From a checkpoint of a small mixture-of-experts model trained on Wikipedia: 8 layers.
Below are experts of layer 2 (counted from 0) of a mixture-of-experts language model. Rows are named router (the router's row for the expert), gate (a neuron's input weights, with its number), up (a neuron's input weights, with its number) and show model dimensions 0-223. Each number is 200 + 30 x the weight over its row's rms, rounded and kept within 0 to 999.
After each expert's rows: "mostly gets" lists some tokens that are sent to it at least half of the time. This comes from a sample of Wikipedia text that the model never trained on.

# expert 24
router,254,216,210,219,153,208,179,194,185,202,161,168,173,246,167,226,262,226,193,253,219,195,177,181,203,265,199,237,209,220,183,233,194,200,223,196,192,201,238,211,183,255,204,220,150,250,232,208,215,200,228,195,206,161,210,166,262,198,182,131,210,168,247,214,215,186,211,185,217,225,168,145,225,190,270,153,231,107,193,162,190,213,223,162,242,143,259,212,242,170,141,198,205,178,239,221,215,248,206,159,183,233,140,163,212,189,253,195,222,242,226,192,190,185,193,159,222,205,208,247,179,197,168,202,196,222,197,213,206,194,243,224,258,196,196,178,170,171,204,169,195,179,206,244,216,186,205,214,194,211,201,198,224,155,208,246,166,145,228,248,254,182,171,227,208,158,251,179,229,227,199,185,210,185,174,145,202,200,199,176,199,201,203,190,178,215,202,221,209,208,226,209,162,222,188,191,192,174,148,185,169,251,188,255,159,218,211,162,176,234,180,206,186,232,194,236,244,266,211,248,250,228,189,194
gate0,239,156,237,231,257,199,188,146,142,196,213,247,198,189,193,212,203,224,159,227,227,171,211,158,194,203,191,224,156,206,201,210,144,213,188,179,193,207,231,168,168,180,206,218,198,205,241,184,179,198,198,193,241,175,222,245,253,221,156,175,208,203,229,214,230,186,192,174,172,203,184,209,163,186,276,222,196,171,201,183,191,172,213,146,203,191,228,220,162,227,252,215,167,132,199,294,221,252,170,178,204,193,234,192,251,257,205,192,206,189,164,211,210,193,195,195,145,188,191,215,226,133,213,214,209,184,220,206,199,200,257,233,185,245,175,226,244,203,179,221,244,202,199,213,196,184,201,161,141,217,227,152,166,129,217,241,271,177,170,152,200,153,174,193,187,225,193,190,195,219,214,126,229,256,238,174,143,265,208,202,224,242,180,185,221,194,206,208,226,201,182,203,194,169,160,199,198,209,213,232,217,155,213,188,194,216,208,234,142,201,250,183,141,184,218,214,201,217,249,205,212,189,140,178
up0,204,184,170,166,169,169,157,204,183,240,177,192,239,182,178,236,196,177,218,208,242,191,253,201,230,199,171,176,174,156,161,206,130,195,204,249,244,213,193,202,226,201,218,203,258,138,196,202,196,266,222,180,204,201,207,206,135,285,157,177,197,250,173,191,206,213,225,171,195,254,169,177,178,226,200,168,217,196,225,219,194,197,248,147,252,191,239,238,117,202,228,191,211,183,244,207,218,246,143,136,251,244,190,233,210,201,187,215,178,213,183,159,222,235,174,230,180,220,178,203,207,226,209,171,191,238,223,232,187,209,265,215,245,222,160,223,267,212,197,236,196,213,223,184,191,188,206,215,179,189,191,201,225,179,189,175,182,159,216,217,270,157,175,228,137,218,171,191,144,158,226,205,197,223,183,184,214,186,229,221,177,228,174,189,200,217,210,181,225,167,213,198,160,208,190,201,207,173,193,246,194,234,195,211,216,154,254,249,129,229,203,212,144,182,201,190,196,198,212,177,165,233,151,161
mostly gets: " Sab", " Kong", " Sultan", " Bah", " Kab", " Turk"

# expert 8
router,199,172,217,182,244,146,225,218,187,238,224,265,220,176,227,203,165,232,158,172,171,204,219,136,159,219,225,245,203,196,183,195,162,245,190,178,147,234,216,183,232,239,146,168,231,195,200,240,220,191,172,207,169,179,220,173,219,174,210,198,190,177,197,196,175,245,242,210,202,196,263,232,188,214,243,225,231,217,124,189,134,185,184,226,188,195,197,230,226,202,170,180,164,193,182,175,177,217,240,157,213,209,206,194,157,183,193,189,226,158,156,249,213,219,206,157,163,192,202,168,254,214,228,222,282,222,146,239,155,199,246,198,224,218,224,225,200,219,171,198,212,178,181,240,182,181,202,221,172,143,183,249,200,198,182,197,247,236,151,233,162,208,212,149,174,181,210,225,182,188,265,214,216,151,154,239,233,243,180,212,187,160,165,245,149,194,180,211,157,163,199,234,186,211,176,178,273,208,162,202,212,201,194,178,177,193,191,213,141,163,185,202,189,188,195,230,239,164,177,221,166,184,226,146
gate0,132,197,209,194,222,171,235,179,201,165,189,196,174,209,185,182,211,201,180,181,216,220,215,211,231,150,235,170,163,173,207,174,236,198,187,191,219,211,211,154,221,173,186,176,204,174,308,225,237,223,232,215,223,204,189,234,257,219,203,252,208,190,203,166,237,192,217,174,216,209,158,183,234,234,160,220,232,222,201,155,219,202,194,188,232,187,203,199,232,229,224,118,191,204,200,193,197,173,172,233,183,239,225,250,217,234,181,207,191,259,194,201,188,191,163,194,169,243,230,193,234,211,178,153,178,215,259,159,193,193,152,216,231,201,193,215,155,220,171,201,205,205,216,202,183,141,173,201,167,171,164,219,220,143,184,157,181,195,182,196,187,221,167,183,193,202,259,230,229,227,157,164,193,254,180,183,259,240,207,179,195,199,223,149,128,194,188,196,125,184,212,210,176,181,221,229,269,217,212,185,99,251,227,211,228,233,161,138,213,205,172,211,228,147,228,237,220,233,201,218,214,202,190,149
up0,137,185,175,186,180,149,218,184,143,217,186,213,201,177,156,157,222,208,191,190,247,141,201,238,205,223,210,142,187,201,201,226,190,199,230,194,211,135,197,230,257,223,243,197,194,215,252,222,210,227,283,173,201,201,169,252,208,180,238,260,243,168,186,180,202,198,197,161,190,173,243,179,240,208,188,253,195,229,168,217,179,214,168,201,197,181,154,211,216,210,170,135,202,223,225,209,203,171,191,226,199,277,238,198,248,220,144,176,192,221,208,189,178,177,185,215,205,213,176,189,202,136,166,154,220,135,229,188,205,207,184,230,200,180,218,218,181,240,186,197,153,200,261,200,193,181,247,201,220,207,186,235,220,166,172,209,213,241,188,197,258,189,181,186,160,267,262,250,236,207,208,167,206,189,196,185,209,260,197,235,164,220,205,167,187,280,224,182,171,202,219,219,248,194,232,214,238,219,267,180,169,249,198,224,180,216,181,173,229,206,211,206,199,197,211,213,157,215,154,212,189,216,166,145
mostly gets: ".", "s.", "es.", ").", "a.", "\"."

# expert 22
router,215,188,186,162,231,205,216,206,192,148,186,186,195,128,198,177,171,198,188,184,187,179,213,201,171,191,204,199,183,215,247,232,211,199,217,200,205,165,241,183,140,216,213,165,162,136,200,178,205,203,183,223,201,217,205,203,163,190,190,203,239,159,188,186,262,212,131,171,202,209,207,273,207,170,153,255,197,222,257,169,177,141,168,213,201,241,226,203,221,157,204,173,248,224,196,229,183,257,181,205,186,265,190,206,227,244,186,255,163,200,179,157,250,227,198,199,242,161,180,226,210,226,210,130,182,228,204,220,176,200,218,199,199,236,234,229,228,226,202,186,237,184,227,177,146,168,224,163,227,170,219,182,219,162,167,189,190,184,181,205,221,160,162,239,216,186,165,272,211,188,219,200,203,209,276,152,234,197,137,176,173,206,217,178,186,177,210,235,177,252,156,147,198,199,191,200,197,202,238,176,132,238,210,247,208,154,204,197,140,178,230,217,189,182,201,237,193,214,123,188,181,163,171,173
gate0,215,194,179,168,202,196,243,201,239,201,179,175,231,190,155,231,214,259,201,225,168,222,219,233,209,179,133,143,177,191,227,163,178,174,193,203,157,168,211,212,213,88,233,169,202,186,182,197,165,202,174,169,211,188,165,196,179,184,179,227,222,212,215,219,209,182,274,237,170,169,208,177,180,236,245,193,198,255,247,225,218,198,172,203,178,237,219,283,159,186,210,171,196,217,183,224,229,208,196,168,192,218,189,162,222,163,215,228,185,146,212,124,238,207,142,170,201,156,216,203,210,170,194,173,220,218,175,159,198,223,225,183,236,209,220,187,181,204,163,159,191,179,202,189,123,183,179,182,212,191,192,239,171,183,199,214,223,252,198,178,255,187,161,174,224,261,183,198,220,208,177,178,269,193,138,169,169,177,204,215,178,181,164,200,186,218,258,202,220,184,164,164,178,184,196,213,175,208,139,185,174,227,162,190,136,180,194,218,248,183,227,189,220,174,237,211,176,161,201,154,123,227,213,188
up0,230,126,204,159,202,185,162,197,193,217,150,184,266,185,211,233,220,179,168,195,186,199,250,174,148,193,216,205,210,177,204,189,198,206,227,197,202,257,229,182,207,290,213,227,154,221,222,158,230,225,253,249,192,241,199,198,219,160,180,218,250,194,223,187,173,238,202,198,261,206,231,161,132,220,194,193,146,191,161,198,196,198,211,224,252,193,223,178,209,181,195,226,166,181,186,179,165,201,162,204,236,211,174,163,225,214,181,238,158,163,175,169,178,174,236,241,195,181,213,177,209,225,183,228,203,191,167,210,180,206,140,198,169,201,193,264,173,200,205,220,205,234,250,200,205,142,192,172,164,214,177,213,227,227,216,212,220,203,168,244,215,172,191,201,218,262,222,196,208,173,196,213,234,204,187,203,187,197,209,159,245,206,231,167,225,196,267,161,160,210,140,177,207,171,151,235,191,287,177,260,205,224,178,153,162,172,213,233,195,207,221,253,193,155,172,264,223,210,237,228,147,222,229,215
mostly gets: "ision", " Wal", " Lord", "alleng", "izon", " Deep"

# expert 0
router,141,166,214,246,167,258,224,168,188,186,154,283,186,190,199,190,184,237,198,247,157,182,198,165,157,237,215,150,177,247,170,168,171,191,225,162,260,202,186,175,243,181,226,181,200,209,235,151,194,210,211,285,280,187,185,184,238,155,227,178,192,193,150,253,170,162,168,167,207,203,231,185,217,217,172,181,179,228,208,232,205,215,227,196,199,205,183,162,212,256,196,166,151,219,201,179,196,196,215,246,199,206,204,193,197,199,204,162,244,175,230,218,214,235,140,176,212,194,218,228,148,153,222,240,242,233,194,138,234,201,199,226,221,219,145,202,185,206,222,157,168,181,228,191,173,185,182,214,185,238,247,241,204,235,222,177,242,167,198,168,168,267,213,197,176,164,196,200,192,175,163,226,184,132,212,166,225,199,195,207,230,154,205,192,213,212,204,138,214,183,184,206,206,154,194,204,223,193,214,197,209,189,208,162,204,176,259,219,215,223,158,212,213,208,207,220,194,209,183,239,227,264,211,126
gate0,232,159,189,162,235,185,228,240,165,233,228,211,223,174,183,180,233,162,213,207,135,187,266,196,231,225,223,177,186,204,171,195,229,157,200,173,167,162,193,183,197,207,233,237,187,124,201,216,214,221,225,267,204,183,260,187,238,158,200,205,209,223,203,207,214,143,241,216,187,239,261,171,204,236,258,198,260,178,213,198,178,193,262,138,192,144,210,156,179,199,144,194,223,206,194,172,218,146,205,257,187,239,207,174,195,192,185,235,171,189,167,172,232,224,224,170,190,213,225,231,247,219,254,213,155,218,204,170,249,209,191,197,166,215,195,200,155,145,222,210,213,177,192,222,220,232,226,272,255,156,172,195,215,243,223,136,226,177,217,213,193,243,165,219,152,207,227,212,232,169,173,199,193,237,224,229,241,200,171,213,159,193,191,190,208,196,223,212,279,239,129,174,209,237,176,155,191,153,162,213,204,214,184,187,177,174,201,187,223,210,184,193,201,186,213,199,195,189,218,206,171,163,180,215
up0,160,142,246,233,204,164,235,198,220,196,181,215,241,177,199,185,213,210,142,141,199,202,211,249,190,172,185,212,210,185,206,249,199,209,173,203,176,187,211,204,166,204,213,197,168,146,147,170,163,214,224,229,217,222,237,172,250,160,225,198,174,182,202,253,218,182,241,201,214,171,224,163,229,141,257,151,161,168,140,155,212,192,179,141,100,196,187,238,184,175,213,179,166,151,149,234,195,159,216,191,200,238,171,203,183,200,146,206,199,187,174,180,169,248,202,179,161,221,194,177,178,258,193,225,229,209,143,171,229,205,192,185,171,289,203,196,166,219,167,305,200,229,185,198,218,188,200,195,176,160,207,176,196,220,234,178,202,192,194,175,204,202,184,199,143,174,242,200,219,188,183,248,193,189,202,193,209,186,172,182,185,285,219,217,202,212,209,175,190,189,180,168,165,264,216,184,169,184,169,220,224,155,196,146,178,173,245,141,194,222,174,217,209,189,205,214,217,218,191,197,208,165,218,192
mostly gets: " located", " c.", " ft", " Location:", " are", " Height:"

# expert 5
router,216,214,204,186,165,206,249,177,247,201,147,156,166,218,135,170,126,205,159,227,167,171,164,225,223,269,207,219,172,209,232,226,207,197,222,152,189,154,231,219,112,214,168,227,175,207,146,216,213,253,143,165,159,199,193,214,219,231,190,199,209,203,197,233,206,198,240,207,202,167,190,199,210,236,118,191,154,167,203,203,193,196,167,203,186,174,225,237,160,244,224,208,231,167,173,193,179,199,207,198,188,224,173,205,152,167,203,147,184,198,128,173,206,170,211,172,237,180,200,152,206,222,159,207,177,159,190,201,224,203,224,244,199,187,162,177,195,199,200,209,116,157,242,220,272,245,235,205,189,221,230,234,231,201,276,199,214,193,177,213,217,220,208,151,186,193,212,209,239,168,183,167,198,208,236,196,187,211,208,217,180,259,224,214,157,216,194,157,188,218,209,176,211,232,184,236,199,162,197,188,219,183,167,230,210,258,157,165,233,179,176,219,185,220,175,116,172,207,213,215,194,219,202,225
gate0,259,144,172,209,170,256,214,174,230,193,252,199,163,198,245,168,194,230,221,168,220,193,173,205,181,228,221,241,225,219,160,163,214,179,188,200,166,171,173,256,133,178,201,218,225,188,211,177,255,211,234,199,221,224,201,215,234,240,228,201,219,203,211,207,195,166,208,209,208,180,187,252,255,195,218,222,169,175,179,201,255,215,153,154,180,221,156,118,197,203,173,217,232,203,147,209,179,209,225,219,231,259,231,221,189,188,134,251,201,204,172,191,211,206,143,178,259,148,249,224,233,222,186,193,206,193,200,220,255,211,196,237,206,239,151,235,186,218,147,168,207,185,209,201,183,238,216,225,219,194,191,179,207,179,224,157,184,196,235,247,178,170,169,217,164,181,145,197,208,212,191,190,206,175,208,196,172,196,148,197,205,144,180,208,155,241,214,223,199,178,186,216,220,226,162,223,262,202,234,172,191,172,249,147,223,181,195,203,179,215,195,301,162,185,174,188,143,224,230,187,218,195,179,257
up0,221,212,178,164,217,222,188,164,176,254,186,178,265,254,159,203,153,205,194,156,188,187,219,168,211,139,204,207,183,225,172,192,221,206,139,246,201,149,207,229,255,164,236,235,224,186,194,180,199,175,143,173,161,205,190,182,242,242,218,213,180,149,193,213,178,193,188,218,187,214,188,227,183,220,170,165,119,209,236,212,175,218,182,179,169,192,192,177,235,229,243,181,245,215,190,225,234,164,193,207,165,189,185,185,197,181,206,219,197,253,163,187,214,134,159,171,192,187,172,207,228,178,172,224,237,190,212,173,216,198,176,224,230,176,243,213,157,195,170,272,245,171,157,249,198,192,191,164,198,226,222,208,199,250,211,217,161,238,177,222,166,230,242,167,217,150,180,183,199,163,226,200,177,276,206,152,260,215,250,183,190,266,210,231,253,188,202,195,188,126,224,239,216,237,239,247,237,233,227,239,186,168,250,195,188,237,197,183,202,219,160,227,191,219,184,206,193,208,204,227,223,221,159,181
mostly gets: "em", "–19", "c", "–18", " Bern", "isl"

# expert 1
router,154,259,195,241,221,161,214,196,217,244,178,281,200,164,189,223,204,209,159,191,191,185,193,223,144,200,206,236,194,160,257,190,234,213,221,194,206,161,197,261,196,177,153,211,187,215,155,198,178,188,256,213,146,173,163,199,137,161,188,196,201,237,161,153,208,192,201,146,196,250,225,259,194,194,154,214,227,170,199,212,186,187,206,225,188,153,189,170,190,241,185,204,184,158,185,191,225,221,233,201,219,192,165,210,198,200,201,201,219,181,222,173,144,234,168,213,227,275,174,229,194,221,157,194,229,215,197,245,141,194,198,202,236,156,221,201,224,195,215,239,231,220,174,190,229,140,174,224,222,209,193,208,203,241,240,191,244,180,209,177,179,208,183,216,200,203,211,205,246,191,132,193,213,252,151,189,200,208,171,207,238,123,171,227,231,182,190,126,217,204,209,169,198,150,229,236,178,232,183,194,233,149,188,238,183,167,249,207,217,193,203,165,198,158,214,222,165,242,214,184,242,159,230,278
gate0,162,238,220,240,240,228,189,220,196,140,195,207,195,134,227,177,248,227,202,223,147,199,210,169,183,203,192,215,178,177,196,170,266,222,219,189,174,199,189,169,202,191,192,201,190,246,139,230,211,208,245,137,227,213,215,210,260,282,154,222,202,212,157,213,170,228,153,231,215,239,180,246,218,208,196,171,233,168,157,207,193,175,169,194,140,211,183,171,272,188,199,262,188,145,157,171,216,197,148,204,173,165,190,129,201,194,224,183,189,230,252,182,223,187,275,191,222,231,214,182,187,195,224,203,221,167,219,219,122,228,191,190,150,163,237,138,261,206,235,168,196,245,223,195,237,172,182,225,207,187,178,176,179,179,170,215,225,177,218,196,219,140,150,217,177,227,227,218,190,155,201,172,208,191,191,239,210,208,187,201,210,192,164,206,194,164,225,207,198,214,181,140,173,187,161,196,168,204,195,236,189,141,170,192,204,178,189,193,215,200,171,203,197,196,168,200,211,152,214,204,218,147,251,188
up0,227,204,183,233,197,220,180,239,184,209,177,159,233,164,197,238,243,176,222,162,143,158,233,177,167,213,172,166,156,255,216,201,172,193,256,148,220,193,169,190,161,184,226,190,168,199,219,159,197,209,193,194,168,144,203,196,156,229,182,196,225,201,158,185,157,166,200,257,181,187,185,203,241,199,168,201,200,212,217,223,214,217,243,212,161,208,217,132,222,175,168,217,153,206,244,224,183,200,196,116,218,205,187,163,200,222,229,186,145,241,202,129,206,187,212,240,231,254,167,220,213,207,158,155,218,174,204,175,243,192,227,236,193,178,211,216,205,176,260,225,188,168,131,172,189,187,226,213,205,184,178,200,225,201,222,189,239,153,251,187,252,198,226,212,215,151,278,190,184,204,163,175,165,276,201,190,231,204,165,225,180,191,229,237,239,169,232,163,190,223,216,173,256,189,224,214,180,215,243,202,169,131,238,161,160,160,195,199,195,197,171,180,200,185,213,185,242,218,232,198,174,205,147,211
mostly gets: " football", " league", " basketball", " H;", " teams", " Goals"

# expert 28
router,182,188,191,245,236,156,143,198,204,165,211,264,187,222,233,211,231,176,238,238,230,186,168,206,184,212,230,166,195,173,210,154,195,223,227,211,235,178,127,188,195,208,166,168,235,168,186,244,200,202,195,188,267,175,177,144,163,201,145,222,183,252,202,242,194,168,223,179,188,188,179,125,222,203,210,238,161,114,234,214,218,232,201,215,208,265,186,186,180,216,199,236,203,212,166,225,227,158,190,218,229,182,224,196,216,245,195,197,261,240,220,166,222,230,207,251,220,166,217,171,213,164,187,169,238,201,262,236,201,205,165,198,211,158,211,231,205,198,222,247,194,257,213,149,206,231,240,237,180,190,135,183,145,238,182,214,178,274,230,183,201,231,190,199,202,202,206,178,210,157,235,218,167,222,180,181,223,177,233,238,170,192,168,167,214,194,229,215,167,235,242,251,216,166,184,201,199,160,234,217,194,212,214,153,204,237,169,218,229,191,196,225,164,190,234,216,246,182,239,222,225,257,198,217
gate0,176,202,235,217,145,270,164,151,158,225,183,188,224,199,161,203,225,263,231,196,259,211,129,202,208,163,211,188,213,213,186,228,205,226,184,187,178,156,232,209,221,205,182,214,185,216,189,181,237,230,216,156,216,233,258,170,171,186,132,256,178,158,229,243,214,199,186,210,201,195,182,143,205,199,227,237,181,144,173,181,227,128,237,192,179,195,255,164,221,148,174,222,171,127,232,223,148,204,196,200,214,234,224,169,243,158,245,169,174,208,208,166,216,217,187,209,215,218,202,213,224,243,227,234,191,260,269,230,168,191,154,218,191,195,203,225,158,227,202,227,170,249,214,198,230,174,234,190,169,178,142,202,212,242,215,196,219,175,243,218,232,177,167,232,199,166,174,193,245,159,230,225,195,275,187,238,170,208,190,191,216,185,211,218,174,202,228,278,185,192,199,255,226,187,183,213,164,201,162,209,232,203,241,203,174,242,227,213,216,190,211,194,234,193,244,210,196,172,192,210,194,214,205,177
up0,146,180,227,254,159,176,166,245,173,206,187,220,221,173,179,217,241,259,170,181,201,206,198,239,167,233,220,177,178,226,160,210,162,180,220,195,187,194,186,187,217,225,287,180,141,204,185,230,195,197,264,186,225,209,183,173,145,205,200,253,219,165,185,203,203,144,181,194,165,210,194,196,228,214,218,169,177,152,231,216,226,229,201,189,196,238,169,235,235,170,211,228,210,210,196,286,186,221,206,186,218,192,251,277,217,236,245,213,188,210,183,215,234,224,209,224,189,171,181,210,210,235,197,164,205,187,147,227,173,201,200,258,241,225,250,182,176,222,170,212,260,205,165,187,203,144,172,191,240,255,196,207,189,185,213,224,140,228,223,226,210,153,195,188,219,226,244,209,156,159,181,193,214,242,278,191,192,162,249,197,234,195,162,182,181,241,177,219,190,250,198,184,198,264,195,181,194,199,165,182,195,157,201,255,227,234,228,170,172,229,157,194,178,203,168,181,148,165,206,238,225,208,238,227
mostly gets: " with", " by", " against", " including", " like", " among"

# expert 32
router,164,185,200,234,230,193,193,159,226,170,185,221,205,197,200,241,238,178,243,259,192,175,196,225,158,184,184,204,196,211,186,139,206,286,188,246,231,172,160,188,235,196,198,142,218,133,225,243,243,200,212,199,253,218,190,180,233,198,169,215,192,280,179,225,208,160,230,184,201,199,147,141,182,221,211,201,197,137,213,226,212,217,206,198,147,233,230,191,148,239,180,255,177,184,144,218,184,171,207,245,206,219,188,229,218,222,190,217,210,200,224,182,224,211,214,224,225,194,219,195,172,165,230,155,256,187,256,193,163,217,152,224,211,154,183,178,184,202,211,222,193,257,194,148,186,258,202,241,145,196,169,220,141,240,169,197,167,214,215,138,187,241,200,211,187,167,171,205,231,144,252,227,200,230,174,171,197,178,199,227,152,169,167,179,216,182,230,192,198,268,238,228,235,178,175,192,234,156,215,178,201,225,243,169,195,225,214,194,216,181,197,214,177,227,239,216,215,199,247,190,228,240,177,198
gate0,223,198,276,219,192,199,247,238,210,217,194,209,170,242,146,248,163,186,214,220,212,198,177,186,251,205,214,163,168,156,231,221,218,214,193,188,160,162,236,204,193,233,165,191,217,190,189,218,161,199,167,168,165,198,241,233,188,161,221,205,176,223,249,209,193,212,247,160,222,205,221,186,193,242,197,231,165,230,236,205,180,194,218,196,173,240,151,204,190,174,258,218,181,203,169,192,214,159,169,198,207,187,172,191,188,193,187,170,204,166,208,173,230,252,188,170,225,169,130,183,226,196,209,204,210,180,174,182,208,187,283,232,197,156,184,192,224,226,263,224,182,175,139,162,218,175,157,248,213,213,196,201,191,147,247,137,199,130,186,234,251,178,213,259,215,197,231,191,189,220,188,201,225,214,267,242,226,162,274,168,230,227,168,162,176,169,217,210,245,244,173,152,217,161,178,181,165,181,154,204,191,238,197,229,196,214,242,189,215,220,169,266,235,237,164,151,225,186,221,198,200,229,217,206
up0,200,224,170,182,232,199,225,232,166,224,267,233,184,186,181,224,141,198,198,190,267,187,242,233,231,212,244,179,204,224,255,167,241,206,169,176,190,193,217,212,184,221,193,176,185,207,194,288,166,215,255,222,174,196,146,223,233,138,283,183,192,165,279,231,160,218,274,194,199,238,146,197,212,178,251,191,197,217,163,186,198,150,184,173,280,203,204,216,185,171,213,215,180,172,238,213,224,239,158,235,165,203,245,168,199,249,171,224,220,200,178,201,241,230,197,185,176,179,242,198,202,222,159,241,187,198,200,210,205,206,190,208,222,217,226,216,231,179,183,220,169,205,233,158,196,195,199,204,181,210,222,246,249,180,194,159,162,196,222,227,201,188,242,239,187,142,235,192,203,179,227,242,196,155,216,209,236,186,225,221,181,151,226,163,206,236,228,214,237,224,238,194,174,195,225,203,264,156,210,241,181,161,176,206,223,246,217,203,205,191,158,209,192,162,183,241,211,220,168,206,212,191,157,149
mostly gets: " in", " In", " of", "In", " during", " after"

# expert 31
router,250,212,211,184,128,178,184,205,224,206,195,164,181,203,192,163,186,199,200,214,159,263,236,183,258,202,187,178,255,172,196,241,177,174,199,263,221,192,194,204,198,156,253,202,161,238,219,224,181,195,223,190,214,186,230,126,211,262,213,222,211,206,186,240,196,184,254,186,210,221,145,192,219,201,219,200,195,246,199,155,195,207,180,142,199,257,210,229,206,247,200,171,163,225,222,206,195,206,209,200,257,229,256,268,262,215,149,188,229,211,166,224,214,228,205,201,196,189,223,184,230,199,210,197,174,217,204,233,201,200,237,203,232,244,226,149,189,231,184,206,208,193,198,176,172,218,216,210,221,213,202,168,232,164,189,225,203,195,195,206,225,167,151,148,190,204,195,145,203,178,189,144,210,143,193,181,157,181,176,234,175,143,189,213,146,241,189,199,184,220,178,232,228,216,216,214,205,305,155,183,143,161,183,190,237,273,163,249,193,162,244,188,194,220,161,188,233,143,201,169,185,211,205,224
gate0,240,199,186,212,182,198,170,206,237,186,226,194,171,214,209,172,179,135,178,180,188,175,238,237,219,176,171,155,260,238,177,118,140,196,180,193,199,218,217,179,203,218,211,181,220,212,250,201,222,186,206,215,250,172,176,216,148,253,223,128,191,223,173,178,168,242,197,267,194,172,185,194,175,217,249,205,238,191,177,232,208,242,202,185,192,139,218,180,208,224,167,188,236,172,146,155,225,233,128,226,213,246,194,237,176,209,144,219,205,219,207,222,171,208,196,256,214,182,209,190,222,240,190,145,106,264,175,188,212,199,216,164,149,158,192,232,187,167,214,175,214,215,203,159,215,191,221,200,192,199,206,187,225,222,201,191,236,154,226,199,177,182,203,211,211,215,162,166,219,208,235,172,199,168,227,214,142,187,199,181,198,218,188,190,179,198,210,210,197,222,168,159,211,192,158,263,196,140,219,235,174,211,191,155,219,183,241,189,247,192,250,224,134,226,153,162,222,152,235,203,193,162,165,207
up0,219,183,221,230,156,171,174,248,143,207,192,140,229,187,167,191,222,169,209,170,235,206,225,180,236,168,175,163,206,160,252,180,174,225,289,174,210,231,194,200,270,218,195,164,238,247,216,179,183,207,251,184,181,236,188,100,205,175,186,156,216,217,170,248,186,201,233,150,188,225,200,202,191,187,198,194,255,229,190,162,156,197,159,180,201,186,220,174,190,194,199,203,191,251,245,199,243,213,166,251,168,174,226,232,268,183,189,124,245,215,218,213,199,159,201,175,196,243,214,220,197,167,213,170,226,205,221,184,212,207,162,202,236,166,177,221,243,182,227,213,162,208,154,197,127,229,212,184,173,179,213,211,212,126,166,178,225,201,149,219,218,191,170,222,213,211,183,229,206,235,172,190,254,190,230,201,185,208,162,160,224,251,201,207,187,213,193,156,177,175,152,190,190,191,243,200,245,232,241,204,207,190,178,182,211,237,227,157,155,238,186,139,198,207,208,227,190,192,177,208,186,218,245,216
mostly gets: "intend", " illust", " econom", "rox", "rator", " ident"

# expert 2
router,282,180,208,145,221,242,185,222,195,210,186,178,168,218,206,179,197,152,231,190,207,202,166,228,216,175,155,247,164,220,189,195,230,195,183,201,208,194,205,219,172,226,198,186,174,206,209,205,292,199,200,227,144,177,202,201,226,185,226,140,201,197,261,202,136,196,232,214,216,160,193,190,178,206,170,212,208,149,199,227,205,193,172,212,244,170,227,230,157,189,167,259,199,211,189,177,155,231,163,156,197,227,252,216,218,184,223,211,166,189,154,219,217,224,183,248,208,192,286,213,195,222,180,225,175,212,180,239,184,191,229,229,192,240,217,167,205,186,162,156,170,186,227,245,212,169,187,225,198,226,197,242,198,171,262,154,182,186,204,178,156,176,255,203,179,235,181,172,207,212,211,257,178,198,237,181,162,218,181,148,138,249,226,191,178,207,183,211,177,213,131,192,177,228,169,227,166,233,157,214,208,196,229,234,203,231,199,251,265,188,172,150,205,229,151,120,225,212,179,157,215,174,171,208
gate0,181,147,173,192,252,171,204,226,201,195,205,191,184,241,179,206,200,169,207,186,236,234,256,145,201,234,219,186,244,172,184,231,242,195,179,210,181,183,232,212,194,240,215,196,229,229,204,203,224,164,212,157,232,186,152,158,160,182,188,168,182,150,234,215,250,152,220,211,188,198,197,202,181,146,199,228,171,208,201,212,212,191,182,198,190,203,174,273,193,164,200,142,185,176,136,199,206,259,204,205,172,193,173,200,176,212,180,179,143,218,209,261,237,223,142,210,255,219,199,238,166,236,245,173,217,153,237,246,167,184,208,234,252,180,223,148,198,200,193,232,190,169,208,207,162,180,191,232,189,189,213,175,189,231,264,192,221,199,215,202,207,247,166,204,182,155,179,219,219,160,177,244,208,197,144,204,236,192,184,168,190,147,163,222,214,272,224,194,184,151,206,158,181,205,165,225,143,207,152,233,240,264,198,208,181,131,246,227,229,214,203,167,170,189,198,147,207,187,186,221,244,216,155,242
up0,204,220,204,231,166,177,176,192,165,195,166,184,194,207,218,240,214,229,133,228,213,199,180,208,278,228,198,216,191,165,213,163,250,177,245,248,207,152,216,203,208,182,184,139,242,203,156,214,172,254,177,223,205,248,230,237,190,236,185,166,218,225,237,170,195,181,220,163,218,238,176,193,185,199,136,227,247,203,118,196,186,188,218,179,227,253,186,209,214,137,177,230,208,173,187,188,163,181,210,187,256,176,220,174,267,229,189,174,220,201,219,232,206,210,247,247,198,139,193,196,174,174,208,230,217,194,212,134,222,206,188,248,192,181,242,195,250,195,175,139,195,234,188,148,230,205,194,165,230,216,196,206,210,210,181,200,201,160,234,245,245,201,224,212,222,154,191,212,203,131,194,117,199,230,235,185,195,217,223,211,153,213,178,168,244,155,230,217,211,205,213,233,187,222,101,207,176,200,193,203,215,184,245,175,213,184,203,182,183,176,226,198,210,195,169,167,192,260,223,182,233,234,170,193
mostly gets: " Taylor", " Thomas", " Arm", " Art", " Angel", "viation"